From a checkpoint of a small mixture-of-experts model trained on Wikipedia.
Size: 12 layers, width 192, vocabulary 4096, 36.5M parameters.
Experts: 32 experts in each of 12 layers, 224 squared ReLU neurons an expert.
Training: a variant of Adam for the experts, 373M tokens, 11390 steps.
Below are experts of layer 7 (counted from 0) of a mixture-of-experts language model. Rows are named router (the router's row for the expert), up (a neuron's input weights, with its number) and show model dimensions 128-191. Each number is 128 + 24 x the weight over its row's rms, rounded and kept within 0 to 255.
After each expert's rows: "gets" lists some tokens that make up at least twice as much of what it gets as of all text; "comes after" lists some tokens at least twice as common just before its tokens as in all text. This comes from a sample of Wikipedia text that the model never trained on. Tokens count by the router's weight.

# expert 24
router [152 131 135 158 132 157 161 148  90 109 113 170 144 103 140 109 138  94 128 117 154 110 137 130 144  87 126  86 161 102 150 126 166 146  73 146 132 149  96 166 150 122  98 127 148 119 133 144 116  92 132 143  93 126  98 138 117 105 146 124 119 106 150 142]
up0 [103 183 146 132 110 111 125 156 127 129 140 132 125 139 103  89 185 121 140 147 117 113 141  87 165 109 119 112 116 146 152 134 121 106 148 111 120 107  97 147 143 116 148 136 114 134 123 146 141 126 118 159  95 157 180 108 117 129 127 128 147 135  71 120]
up1 [141 104 124  95 181 152 171 163 112 118 108 114 110 104 174  85  94  89 140 111 110 131 129 134 161 102 154 127 131 145 124 138 147 143 132 144 160 106 105  94 163 132 120 135 125 138 140  95 144 176  88  81 152 149 135 129 131 138 148 124  90  99 148  98]
up2 [164 139 169 160 124 124 113 147 119 132 121 184 147 129 139  92 142 121 113 154  86  94  88 166 128  92 109 120 109 116 134 142 116 151 131 126 169 116 126 133 144  88 154 139 116 140 129 129 133 127 129 134 123 131 119 115 123 123 122 114 133 101 117  84]
up3 [153  76  98 128 142  83 149 171 161 135 108 165 146 157 136  88 105 127 134 142  87 120 123 154 148 102 116 113 133 128  98 101 127  83 149 164 128  77 148 117 132 109  73 128 173 109 146 158 123 124 104 102 110 125 146 160 135 151 116 108 117 134 127 100]
up4 [115 123 119 130 193 108 151 112 173  84 152 120 130 124 128 139 127 153 144 150 105 126 157 119 145 116 111 128 156 109  92  88  87  91 174 116 143 122 104 146 157  98 141 124  87 108 135 117 153  88 124  83 126 117 115 143 139 129 126 153 113 185 139 120]
up5 [ 89 145 121 118 124  87 150  97  89 160 149 135 139 128 122 121 139 117  92 134 170  93 137 113 153 148 191 154 165 104  75 103 100 145 100 127 146 110 106 137 145 175  84 155 137 115 135  94 163 121  91 116 145 100 111 179 109 131 121 173 141 146 128 124]
up6 [120 143 148 157 130 173 161 137 124  65 116  95 159 100 156 166 132 115 131 106 126 134 106 142  98 121 107 120 157 125 142  96 100 180  49 142 151 151 125 117 106 151  86 140 133 112 130  81 132 147 182 102 142 117 132 120 138 123 119  93 109 115 119 120]
up7 [154 177 114 112 117 134 105 130 113 157 137  91 123 136 138 118 118 154 148 134 124 109 119 142 125 118 114 117 132 146 101  94 128 144 132 121 106 118 132 136 141 188 153 198  97 140 162 128 143 180 127 117 127 160 108 121 121 199 124  87 125 118 138 123]
up8 [127 142 126 163 120 148 173 123 129 137 113 129 132 132 159 121 126 146 136 135  82 151 126 189 120 110 110 120 106 119 113 121 138 123 164 116 141 146  88  82 132 162 107 157  83 117 161 148 153 171 132 149 133 129 123 108 135 133 158 129 145 126 126  56]
up9 [166 111 154 138 121 132 113 116 136 119 104 184  84 113 150 150 170 117  52  96 106 103 131 171 109 129 121 106 144 120 128 107 155 129 138 117 160 164 126  99 122 186 131 133 162 110 122  91 110 117 146 133 135 118 162 122  97 161 127 143 135 150  79 129]
up10 [102 114  94 183 141 166 122 111 145 150 110 121 118 118 132 136 123 159  68 109  87 126 148  90  79  98 111 120 150 118 130 109 164  87 136 150 154 153 144 129 118 129 119 126 174 126 131 172 147 111 142 102 121  92 151 112 184 175 148 177 133  96  82 101]
up11 [129 142 109  73 148 157 100 108  87 129 158 184 133 151 103  87 117 162 101 112 137 139 132  98 119 113 133  79 117 139 126 162  99 105  95 119 172 163  87 113 132 133 116 127 115 136 104 127 119 103 145 156 134 130 117 124 157  88 109 141 175 148 101  90]
up12 [150 130 138 120 165 127 137 108 124 123 111  85 132 122 174 116 104 163  87 103 102 114 141 109 138 114 117 125 131 128 113 184 152 122 138  82 120 156 115  94 149 118 104 164 111 114 126 100 131 117 125 131 108 153 143  85 159 126 148 171 129 129  78 137]
up13 [119 163 114 131 176 130 134 132 117 148 118 102 124 157 134  84 108 128 122 134 164 150 148  86 100  96 140 114 156 133 130 108  98 144 145 162 126 154 142 157 134 105  80 130 126 109 157 150 100 162 150 148 122  88 107 101 152  96 131 187 105 136 104  91]
up14 [ 91 131 132 158 131 119  86 140 133 114 123 143 150  97 130 122  98 141 140 117 154 119 140 110 114 154 110 131 167 141  94 168 123 137 111  69 122 164 137 140 139 184 126 114 152 134 128 133 121 105 141 139 117 128 114  99 113 124 156 188 123 119 111 143]
up15 [127 101 110 137  99 139 126 174 124 151 153 137 152 107 150  74 146 111 121 117 123 122 107 121 176 120 115 105 113 123  84 124  90 110 165 131 124 150 136 111 139 134 171 150  77 139 156 175  93 133 157 134  94 103 106 121 117 129 158 115 117 109 142 143]
gets: " |", ".", ";", ":", ".\n\n", ")"
comes after: "0", ")", "3", "5", "4", "6"

# expert 12
router [149 152 105 137 129 105 147 157 136 139 138 155 169 129 164 124 130 114  95 164 139 128 137 157 162  79 144 107 143  97 163 130 183 128 113 150 158  88 110 172 123 107 143 123 154 113 163 124 114 127 118 124  92 148 174 124 154  78 154 145 125 107 128 100]
up18 [ 65 132 103 153 127 129 126 192 115 143 111 103 139  91 148 176  95 137 132 158 122 135 146 132 174 101 135 114 176 128 156 125 147 129 101 137 136 113  90 178 123 179 153 120 182 129 137  77 159 160 125  75  92 124 139 115 143 149 137 161 143 140 113 116]
up19 [101 137 147 114 116 145 119 153 128  88 101 138 110 139 121  90 166 124  91 144 111 120 128 152 111  92 178 166 127 129 116 195 129 160 130 138 135  89 160 145 153 155 122 166 179 129 119 102 137 104 169 151 113 144 140 129 208 103 135 116 142 108 147  96]
up20 [109 146 168 161  91 105 101 124 149  82 163 163 146 126 132 126 132 131 129 170 126 139 127 120 158 129 120 148 150 114 137  92 128 121 116 113 202 121 123 109 115 149 133 130 100 122 135 100 125  95 139 184 102 133 132 112 129 173 166 139 116 105 127  94]
up21 [171  88 126  63 127 155 140 129 123 156 124 143 125 123 177 134 117 146  91 152 110 110 115 144 153 125 153 168 136 124 113 119 125 154 158 117 152 143 161 141 145 103 111 148 161 135 136 111 123 115 124 151 130 134 123 168 160 106 129 112  97 138 131 149]
up22 [147 138 145 122 127 165 116 159 114 148  90 152 105  70 148 115 154 147  97 127 126 115 137 119 126  95 125 131 118 130 114 164 130 140  99 120  94 112  99 165 173 113  95 140 155 125 125  85 153 149 101 154 164 125 153 160 155 158 133  70 155 113  78 111]
up23 [154 123  91 129 122 113  64 119 129 133 103 139 125 150 136 162 117 152 127 172 149 155 155 138 142 102 138 150 120 161 131 124 155 125  79  86 132 132 102  90 132 174 119 116  74 106 125 136 142 128 160 150 126 169 132 143 145  89 141 114 145 111 113 117]
up24 [125 132 109 146  98 169 106 124 128 129 149 150 140 134 158 130 126 172 118 146 133 124 128 149 146 156 140 110 140 123 159 189 165  79 135 126 149 114 131 109  91 119 133 131 156  96 126 149  72 109 157 132  93 139 158 194 182 135 141 128 117  93 176 116]
up25 [116 121 112 112 121 138 130 180 131  98 148 103  97 106 120 119 115 142 173 125 114 144 140  59 119 110 146 126 142 126 124 121 107 119  94 157 117 120 137 121 159 123 116 113  94  85 139 167 150 154 142 112  91 119 174 136 135 104 196 109 119 118 142 117]
up26 [ 78 152 109 159 174 136 131 149  94  75 136  99 102 104 139 156 124 110 103 148 106 121 112 128 153 109 144 126  98 110 166 101  95 135  87 169 117 117 103 100 162 173 133 120  91 126 138  90  94 159 157 132 118 102 172 125 168 138 147  99 142 141 133 136]
up27 [140  95 113 120 149 126 160 139 137  82 123 132 142 141 156 120 155 139 118 143 135 138 138 175 142 147 124  96  94 123 135 171 155 105 119 160 106 106 163 114 108 157 121 129 134 117 124 123 106 138 151 160 109 135 116 104 103 125 135 121 113 137 106 134]
up28 [159 138 123 131 110 154 128 122 131 125 165 151 140 123 118 136 146 166 133 116  81 174  70 129 119  96 120 111 147  92  92 114 108 108 163 175  96 134  91 133 147 132 149 168 110  82 159 146 106 108 103 113 100 107 167 138 154 131 136 137 123 165 127 153]
up29 [116 106 110 146 124 118  92 150 120  93 149 122 130 101 162 102 100 120 173 172 138 104 141  98 120 114 104  82 145 152 127 130 162 120  98 156 143  85 121 133 151 165 109 141  96 112 119 145 121 134 130 119  95 106 108 141 144 145 195 190 129 115 136 106]
up30 [113  79 139 133 110 114  97 128 140  90 104 141 164 157 140 173 161 114 133 165 131 146 117 119 161 105 114 121 117 120 102 168 182 143 153 151 158 115  73 160 115 109 105 108 110 114 141 106 120  95 154 161  99 132 122 141 135 124 138 114 132 153 104 117]
up31 [153 133 145 145 113 158 163 110 131 154 191 115 120  79 117  96 119  95 141 155 168 156 103 136 133  70  97 108 139 121 108 171 133 108 148 156 162 112 120 131 119 169 104 149 138 118 174 135 151  82 101 130 112 127 140 109 138 118 179 129  92 141 106  88]
up32 [ 80 145 117 129 121 112 173 124 136 134  98 134 126 132 127 138 124 140 120 109 113 108  97 131 143  95 106  99 174 118 140 101 140 148 145 135  93 104 108 123 140 180 145 153 145 125 122 129 144 143 155 127 102 134 172 113 146  93 130 127 177 158  80 111]
up33 [ 75 163 143 138 120 110 122 181 161 116 165 165 159 121 133 140 130 140  94 140 181 143 126 188 112 107 150 128 150 149 130 132 141 116 139 118  82 126 146 104 139 133 111 181 137 138 114 106 102 149 160  88 124  84 121 124 116 128 143 103  96  92 161 125]
gets: " the", "|", " The", " ", "The", " |"
comes after: " |\n", " of", " in", "|", ".", " to"

# expert 11
router [143 144 151 122 147 149 123 187 132 145 111 137 143  91 152 121 113 140 113 131  97 149 143 137 139  60 120 112 157 144 140 126 135 163  79 142 140 114 132 132 153 150 125 118 152 103 184 154 145 105 144 126 108 151 151  93 156 129 144 117 153 120 133 152]
up0 [ 85  95 167 159 135 132 141 111 108  94 144 151 133  84  82 156  95 149  98 137 145 132 131 154 138 123 181 103 145 140 152 151 142 148 101 147 133 168 162 145 133 117 121 157 125 108 134 160  58 123 115 147 127 116 135 132  97 133 154 181  87 191 135 112]
up1 [ 95 165  96 104 132 180 148 119 121 140 100 101 160 157 178 174 161 134 144 112  86 122 108 118 119 140 129 172 137 161 155 124 120 106  36 154 135 132 128 156 134 102 120 148 181 123 140 147  92 101 121 155 166 170 146 149 124  96 136  97 138 161 122 115]
up2 [101 139 135  94 137 127 156 131 117 153 145  99 154 163 126  95 156 119 138 170 136 108 105 141 166  85 119  82 104 125 160  97 151 140 131 161 142 163 128 114 130 111 155 127 129  90 125 140 142 103 138 106 102 104  86 146 111 128 103 127 105 120 161 122]
up3 [137 144 116 138 137 135 116 153 138 126  92 101 136 171 162 154 131 121  80 109 106 154  98  89 103 114  80 169 170  77 148 139 106 114  93  96 127  82 146 160 143 129 100 140 128 112 128 162 167 153 112 108  98 166 146  88 148 131 134  67 134 133 109 111]
up4 [131 150 123 131 102 151 111 132 115 117 164  97 147 114 140 139 146 165 166 137 113  82 103 119  95  82 130 145 145 175 127 137 136 152 116 201 159  86 118 124  93 179  96 128  84  98 122  83 135 108 120 132  99 153 110 161 152 115 128 133 130 123 109 137]
up5 [107 120 161 150 121 148 154 151  94 133 186 140 152 138 135 124 132 112 136 181  83 132 144  89 143  77 110 120 140 151 127 145 113  91 153 144 138 129 133 124  94 159 127 120 163 125 126 105 135 137 115 117  92  99 122 109 100 114 121  94  68 109 141 103]
up6 [134 128 137 123 124 170 139 115 107 141 165 123 149  73 148 139 120  96 131 147  74 110 140 136 148  79  92 117 112 136 128 125 144 124 155 150 131 103  91 128 105  98 173 162 101 105 130 107 138 132 103  95 134 151 167 145 118 146 149 151 146 177 122 138]
up7 [152 140 120 102  82 111 172 106 134  98 170 105 110 143 148 123 116  72 151 116 191 102 118 146 125  96 169 157 123 130 133 155 129 117 101 146 131 116 108 116 132 126 140 116  72 121 133 147 151 109  99 138 118 110 186 205 166 128 121  93  90 167 148 140]
up8 [141 127 159 116 165 119  72 152 142 163 111 129 137 125 157 136 127 112 100 152 128  79 173 105 161  76 129 166 109 129  99 134 108 129 124 129 140 165 141 106 127 151 122  96 160 121 138 127 143  96 163 104 164 130 131 103 162 133 126 122 122 119 125  89]
up9 [139 147 152 183 120 151 102 127  90 138 141 103 139 119 144 137 121 125 128 141 118 110 105 162 139  98 140 107  86 128  78 130  95 101 147 122 161 156 169 136 166 124 119 141  81 110 127  87 142 128 139 138 104 156 161  87 138  89 117 105 148 164  98 150]
up10 [ 95 168 113 140  86 131 126 120 115 113 111 129 150 132 131 133 129 174  70 166 192 121 137 141  92 141 128 117 112 138 149 132 103 117  41 142 137  86 127 141 122 141 102 155 162 113 124 166 114 132  81 146 147 120 119 150 145 137 129 138  78 160 113 142]
up11 [109 160 120  93 135  97 117 123  80 144 153 102 175  84 129 117 126 120 116 167 150 115 111 138 119 112 127 146 157 138  89 127 160 137 136 160 125 134 151 149 105 205 125 153 179 119 164 155 121 147 154 164 100 176 108 101 108  84 108 137 110 133 112 137]
up12 [111 105  80 103 141 138  84 154 128 156 164 126 145  71 162  92 124 130 109 157  99 144  86 175 163 151 105 118 133 122 136 137 138 129 125 120 107 173 139 140 149 156 136 133 124 108 160 124 152  71  86 132 105 141 131 111 145 130 140 160 140 110 168 124]
up13 [ 88 132 135 106 115 139 116 105  72  95 172 117 140 164 155 121 120 149 129 125 110 131 105 168 158 149  88 138 113 146  92 182 156 147 139 151  99 127 117  99 118 124 123 172 154 131 147 124 144 128 158 153 129 113 159 119 133 126 144 127 114 147 117 172]
up14 [103  74 117  91 107 134 137 123 107 143 111 142 140  70 136 127 114 175 121  99 116 164  71 157 152 137 168 156 172 145 154 137 119 151 122 199  88 111 125 156 119 142 140 170 106 138 114 110 142 130 157 179 171 124 118 109 146 135 155 107 114 196 144 134]
up15 [130 120  99 127 153  98 148 106 129 149  81 124 140  61 155  83 144 145 121 121  87 102 123 107 137  79  90 153 139 114 131 113 110 136 105 124 134 170 130 141 119  93 107 152 142 115 107 148 118 108 133 128 155 141 155 126 146 141 136 131  91 132 130 144]
gets: " ", "1", "–", "2", "3", "9"
comes after: " |", " ", "–", "0", ";", "1"

# expert 17
router [158 131  94 147 120 149 107 174 140 145 118 161 151 117 100 128 154 120  83 116 160 152 124 165 172  82 121 111 138 134 126 116 146 135 120 166 132 117 126 146 126 136 113 130 117  54 170 131 123 143  96 135 122 169 155  98 130 143 148 107 169 117 144  88]
up0 [ 80 134  96  92 127 126 152 134 116  97 119 122 177  96 140 155 136 124 171 133 126 114 145 162 170 132 114 100 145 123 127 149  80 120 110 161 135 150 142 121 138 133 121 145  88 129 160 128 128 156 137 122 131 133 161 155 101 101 137 128 159 127 117 119]
up1 [140  96  87 107 108 140 134  92 129 126 158 117 152 125 101  97 158 122 123 132 160 155  82 167 141 138 149 143  89 157 152 118 136 130 107 114 125  92  97 125 175 140  98 120 143 100 158 175 166 142 117 195  86  75 144 162 161  94 131 116 121  87 112 124]
up2 [138 120 119 169 116 145 110 140 156  99 139  92 141  96 145 110 161 140 111 124 145 104 168 121 131 126 124 133 127 133 161 148 126 106  76  93 142 101 157  97 129 103 110 164 150 113 157 108 144 153  93 140 143  96 129 156 137 135 142 130 152  89 122  81]
up3 [143  72 146 182  84  95 111 155  64 162 126 150 130 126 133  97 148  99 118 128 110 144 145 107 181 123  84 139 169 146 121 125 114 133 157 153 137 116  92 169 111 149 131 107 135 113  99 175  86  80 116 142  86  99 124  79 125 149 196 134 108 113 125 138]
up4 [149 143 103 143 112 160 127 122 115 108  98 133 135 116 135  79  94 126 141  96 136 119  82 106 146 139 102 128 158 139 144 116  99 153 163 169 140 115  77 145 143 122 123 149  83 120 130 107 106 169 159 124 119 137 128 129 119 100 132 131  92 116 123 152]
up5 [ 63 186  78 120 123 166 124 170 123 112 138 136 169 148 114 121 136 129 126 144  69 122 104 123 149 122 173 111 149 140 150 154 141 113 129 152 133 107  95 125 124 142 119 127 104 113 131 100 129 181  81 137 114 105 166 151 165 149 105 166  95  89  95 129]
up6 [130 136 172 119 137 137 134 148 119 148 121 127 132  73 116 139 150 105 158 173  93 149 167 110 115 137  93 128 174 146 128 129  96 121 102 124 121 112 118 110 140 132 113 147  89 102 188 161 124 120 148 137 135 135 177  92 150 141 166 119 159  75 117  64]
up7 [110 162 145 105 124 167 158 172 134 138 127 105 150 106 118 115 155 131 130 143 120 148 111 119 102  89 154 111 127 158 166 101 109 127  97 120 121 124 122 124 129  83 142 152 114 119 184 192 120 100 136 172 128 148 149 135 166  86 116 139 109 124 137 133]
up8 [ 96 146 137 134 147 143 143 131 106 119  98 158  74 136 104 145 122 121 128 107 109 145  98  98 112  96  97 137 171 138 114 123 157 117 150 111 176 115 169 139 132 142 126 158  93 119 150 119 119 152 136 139 123 113 155 122 126 126 115 158 146  98 171 128]
up9 [138  95 140 139 124 163 129 133 110 124 104 126 158  97 140 142  84 154 110  91 148 151 134  89 115 106  96 126 142 163 127 126 143 154 117 157 148 110 144 180 173 128 124  96 134 117 149  93 134 146 170  96 167 156 161 138 137 128 191 124 151 145 155  90]
up10 [184 110 137 102  96 160  94 143 139  96 140 151 128 166 144  91 134 121  75 118  89 165  70 137 117 145 176 113 138 149 113 115 127 138 157 154 109 124  72 146 144 119 139 146 104 103 167 119 128 150 140 135 140 100 132 158 160 112 160 111 120  71 101 120]
up11 [135 116 142 137  94 101 118 135 109 111 127 126 119 119 141 152 139 147 114 162  83 137 127 137 106 122 143  77 120 136 101 160 125 106 115 106 100 135 121 114 154 126 120 137 178 113 122 155 142 142 117 174 148 146 131  93 143 117 157 110 146 139 129 168]
up12 [114 143 108 155 126 152 130 143 140 135 100 161 126  88 124 120 128 170 154 123 115 101 105 133 114 116 129 187 113 123  96 119 156 143 154 169 110  95 153 150 111 123 123 163  89 131 173 160 140 158 119 151 137 126 166  83 121 135 112 132 105  90 141 137]
up13 [158 126 108 119 139 111  99 148 119 130 114 162 128 128  98 119 158 156 118 150 147 141 150 179 133  88 138 151 145 109 112 133 148 158 102 151 142 147 137 109 153 140 119  96 167 103 128 116 132 137 142 118 125  94 163  89 121 161 117 166 144 125  97  84]
up14 [162 112 127 166 107 122  86 158 137 111 120 134 114 105 129  88 129 105 173 164 136 159 117 125 183  77 140 140 160  74 126 126 120 129 105 156  97 145 103 136  95 101 122 145 117 108 132 114 139 165 103 110 138 138 153 114 146 118 126 125 138 145 148 118]
up15 [137 138 118 133  78 144 121 163  83 146 128 147 158 117 144 140 111 134 160  96 111 115 140 146 134 108 136 154 146 166 158 132 103 116 109 152 114  84 135 112 102 108 141 106  79 134 132 161 111 133 148 142 134 132 136  94 115 135 155 171 123 108 124 162]
gets: "0", "9", "2", "en", "1", " he"
comes after: "0", "2", "1", " S", "9", "."

# expert 13
router [106 149 146 132 110 120 129 143 119 103 135 117 142 107 131 138 151 120 147 156 101 154 145 133 141  68 119  89 145 180 173 149 137 111  91 159 148 115 124 137 154 165 130 105 114  85 167 119 103 105  81 129 100 128 127 122 147 124 172 132 101 113 140 115]
up0 [117 111 166 144 118 123 142 144 124 100 167 108 107 115 157 137 107  97 103 100 122 146 121 123 128 136 123 153 150 145  77 113 127 120 147 154 184 177  73 133 138 161  71 110 129 101 142 121  96 120 107 154  89 112 106 130 122 110 189 150 137 126 123  88]
up1 [138 117 102 178 133 132 144 173 136 108 149 118 125 112 121  96 136 152  93 111  73 126 135 168 106 122 136  97 155 112 121 109 126 126 111 128 138  93 135 122 155 148 135 101 169  95 146 111 104 112 164 137 119 134 128 110 135 143 141 145 135 112 102 101]
up2 [112  98 136 169 113  87 107 131 112  95 141 139 159 116 142 125 111 116 152 108  89 163 110 116 129  90 154  84 123 146 134 117 113 123 128 128 135 172  89 169 169  91 134  95 111 126 138 158 130 102 105 123 136 120 119 110 131 113 151 102 147 129 143  99]
up3 [130  95 125 140 136 128 131 149 118 139 114 120 125 124 162 102 104  92 115 197 112 136 123  98 100  76 143 114 149 117 154 140 143  87 165 140 105  95 152 150 166 110 127 120 145 156 156 114  82 105 100 137 123  99 162 102 142 146 145 115 118 105 113 154]
up4 [115 130 137 110 146 137 115 141 125 123 176 129 100 166 105 114  42  86 121  97 118 137 143 118 149 101 104 118 160 126 157 165 131 147  93 152 133 138 109 135 158 132 110 113 124 148 157 132 126 124  94 131 111 113 145 119 116 118 119 133 171 114 147 123]
up5 [137 124 125 132 147  87 131 138 117 107 118 147 144 136 116 154 116 117 101 102 146 139 154 131 106 116 118 121 168 153 128 120 144 168 119 116 120  94 139 154 152  94  89  75 118 132 127 142 138 136  87  84 163 164 121  85 104 153 138  98 127 106 136 120]
up6 [162 116 152 137 118 154 131 118 118  78 118  93 113 100 153 130 108 124 107 120 132 141 166  89  86 131 131 124 125 150 151 141 175 149  94 146 159 125 134 160 138  94 111 168 126 119 126 149 116 113  68 185 153 147 144 155 170 148 172 107 131 152 103 124]
up7 [100 139  95 145  86 144 116 140 111 169  84 136 155 116 112 139 154 133 100 147 130 111 159 162 122 109 111 122 132 121 179 126 116 119  75 130  72  92  99 138 133 153 108 115 108 132 159 108 124 156 176 158 137 133  95 135 163 167 113 128 130 105 125 134]
up8 [ 75 138 128 128 136 135 127 125 109 121 127  82 149 144 113  69 140  67  96 136 124 171 150 114  92 123 177 140 138 100 155 134 112 130 140 143 138 133 114 160 106 171  65 149 132 116 127 110 110 122 142  74  87 117 120 127 119 126 143  92 106 171 114 108]
up9 [128 146 128 106 134  68 105 144 139 123 104 164 128 144 120 130 135 128 145 129 127 115 108 141 176 143 130 125 126 160 134 117 125  80 137 136 150 135 157 115 121 113 156  52 141 118 163 113 142 100  75  92  83  84 149 134 137 118 121 116 139 104 122 136]
up10 [ 88 137  91 150 123 120 137 111 117 110 160 175 169 107 107 118 104 149 105 154  99  87 131 122 143 114 129 104 146 141 144 108 147 107  84 106 149 132 128 184 114 160 117 138 117 120 180 127 146 180 157 135 111 154 134  87 151 153 147 153 108 146 138 119]
up11 [ 96 145 106 131 149 154 105 156 158 107  98 155 158  72 155 101 124 144 136 161  92 135  95 159 126 108 106 150 143 109 163 117  98 142 138  71 126 136 140 102 133 173 107 118  97 124 179 138 133 106 132 131  79 169 118 101 138  59 135 120 147 143 109 113]
up12 [116 135  87 108 173 119 115 170 140 135 166 108 145 139 154 103 146 100 164 141 138 125 110 143  67  91 124 118 116 130 103 117 123  95 100 156 122 126 128 180 124 117 132 131 139 127 114  97 122  91 158  69 112 147 128 132 143 114 123 166 139 109 151 111]
up13 [ 97 154 122 170 151 128 142 159 114 134 129 109 116  84 147 138 148  87 153 118 150 100 165 137 171 105 109  78 164 161 171 115 112 120  79  86 116  96 145 113 147 116 139 111 158 107 168  88 180  82 135  86 118 138 113 161 150  98 153  85 130 121 102 156]
up14 [115 115  88 125 133 158 143 110 138 137 116 117 125  86 115 155 128 181 108 125  75 120 184 134 153 122 154 140 170 158 164 140 119 136 132 117 122 103 127 129 140 109  66 154 192 147 139 119 160 152 120  93  84 116 119 116 164 108 129 150 169 128  82 123]
up15 [103 111 131 176 172 130 119 133 150  55 147 146  85 107 181 132 135 100 136 129 161 139 161 120 116 110 138  94 109 139 133 143 119 147 120  97 120 176 101 132 105 110 153  85 155 128 122 121  95  96 113 141 109 129 140 109 104  73 147 124 155 134 126 116]
gets: "9", "2", "s", "er", "8", "in"
comes after: "1", " ", "2", " R", " W", "R"

# expert 15
router [153 165 122 134 154 161 129 126  79 147 149 161 117  92 122 105 117 125 117 125 124 150 126 165 126  68 150 149 111 183 123 123 141 139 109 119 150 163 134 154 110 166 136 122 149  65 168 155 121 155  96 147  81 125 140  90 149  95 141 168 115 150  91 139]
up18 [123  86 139 130 187 107 157 173 135 134 128 194 138 107 103 161 116 156 151 119 122 121 160 129 123 121  98 129 149 107 104 128 150 106 141 128 115 125 107 134 145 117 126  87 123 124 150 126 150 158 100 148 105 140 121 134 120  96 141 123 149  99  93 125]
up19 [ 96 146 174 100  87  98 102 101 165  94 108 190 122 121 143 142 108 118 122 132 165 142 191 115 138 129 108 131 175 120  96 141 160 116 122 123 127 185 111 163 146 112 173 121 121 139 155 120 157 109 140 133 107 129 144 133 142 134 142 137  86 168 125 135]
up20 [137 156  91 145 126 134 159 192 147 137 105  87 131 114 135 120 129  83 120 120 138 129 110 112 126 139 115 161 124 126 161 124 143 134 105 196 115  96  75 132 130 169  87 112 124 122 154 144 128 134 150 113  73 140 118 149 124 116 105 153 123  92 141 146]
up21 [170 117 151 151  90 104 124  79  96 146 175  79 161  98 158 125 119 138 133 110  88 155 105  86 164 127 113 111 178  94 156 128 130 157 146 133 160 107 154 116 157 116 123 133 118 111 133 127 122 148  91 130  87 104 105 108 157 133 128 170 151 137 111 103]
up22 [182 128 120 110 119 130 156 120 125 118 164 126 150  91 139 111 161 155 103 152 105 117 109 134 152 125 122  84 128 139 146 131 127 122 147 115 127 139 119 132 133 120 146 130 123 109 142 139  88 132 103 173 110  91 159  99 147 144 166 150 113 118 120 152]
up23 [128 141 115  92 142 137 143 105  91  81 154 201 170 118  93 133 139  82 126 127  83 131 103 129 121  99 120 123 131 125 112 105  93 145 121 141 145 141 110 163  97 132 120 161 138 120 150  87 162 157 110 145 130 132 130 121 157  99 105 141 122 136 102 139]
up24 [126 126 149 131 117 138 103 123  96 116  94 101  99 131 149 133 136 117 141 131 124  82 133 108 100  79  95 119 103 115 110 119 192 162  94 120 107 132 162 155 128 171 144  92 104 141 138 177 116 116 123 136 166 113 143 112 145 121 140 126 102 134 144 158]
up25 [ 94 142 194 148 166  88  99 155 146 121 129 131 136 106 134 149 108 162 123 129 112 153 127 164 170  77 141 136 141 134 189 126 113 157 109 134 137 158 116 155 172 145 145  91 117 123 123 125 178 121 155 113 152 135 132 117 141  85 138 112 117 124 135 119]
up26 [142 136 131 103 179 147 143 121  80 105 152 137 149 121 123 116 111 128 173 128 172 105 114 135 181 122  55 143 138 169 137 140 199 152 111 165 118 151  97  95 122  92 138 109 130 139 140 142  98 124 122 111 135 150 123 124 104 113 154 120 142 130 173  84]
up27 [145 131 128 104  85 129 123 121  71 126  59 119 154 119 113  91 168 132 112 106 110 104  67 174 143 124 170 115 118 144 140 125 159 179 125 151 147  75 144 131 120 107 164 166 152  88 164 162 112 163 114 146 139 103 142 134 164 149  90  92 133 154 132 107]
up28 [100 117 128 112 148 109 120 156  99 170 164 199 116 119 127 111 162  99 107 135 147 137 115 183 151 129 104 138 148 129 105 141 155 140 123 157 140 118 121 130 163 116 134 134 168 132 167 133 116 151 106 177  86 117 157 115 122  87 194 132  87  94 112  93]
up29 [140 105  98 118 178 152 135 138 119 122 157 128 137  84 122 116  83 126  86 153 141 132  98  97  99 132 149 132 103 141 138 124 137 152 159 126 106 113  86 131 177 102 115 151 169  85 151 126 146 140  94 125 110 165 102 136 129 118 130 136 127 177 172 146]
up30 [147 107 147 145  99 152 110 148 133  94 134 168 148 103 119 123 145 145  87 113 173 108 155 148 160 117 144  89 117 131 122 150 118 166 116 165 116  89 109 114 142 151 143 133 155 126 129 138 144 107 160 106 102 153 112 103 144 142 166 159 137 129 130  96]
up31 [143 141 143 121 107 125 115 124  93 126 149 148 137  89 140  84 147 138 119 118 130 123 121 124 168 157  89  77 115 148 143 120 118 172 141 108 142 167 150 147 148 135 102 123 101  99 122 105  97 142  72 131 102 103 104  99 124 193 127 123  97 133 112 135]
up32 [108  85  86 145 134 147 105 150 129 135 159 115 115 153 143 105 151 131 106 120 133  91  96 116 131 135  75 108 148  90 121 130 146 119 105 136 129 155 145 105  87 138 193 122 116 145 112 107 105 111 164 128 112 164  99 161 136 105 176 175 111 143 107 140]
up33 [124 160 125 158 192 133 147 116 115 114  80 147 118 135 159  97 170  93 108 124 143 128 101 155 160 128 148 155 104  96 113 156 135 135 111 134 107 101 153 116 144 113 107 140 135 108 145 106 149 161 161 130 137  95 127 172  96 117 105 140 135 116 133  93]
gets: "1", "2", "or", "n", "4", "on"
comes after: " ", " (", " g", "–", "g", " am"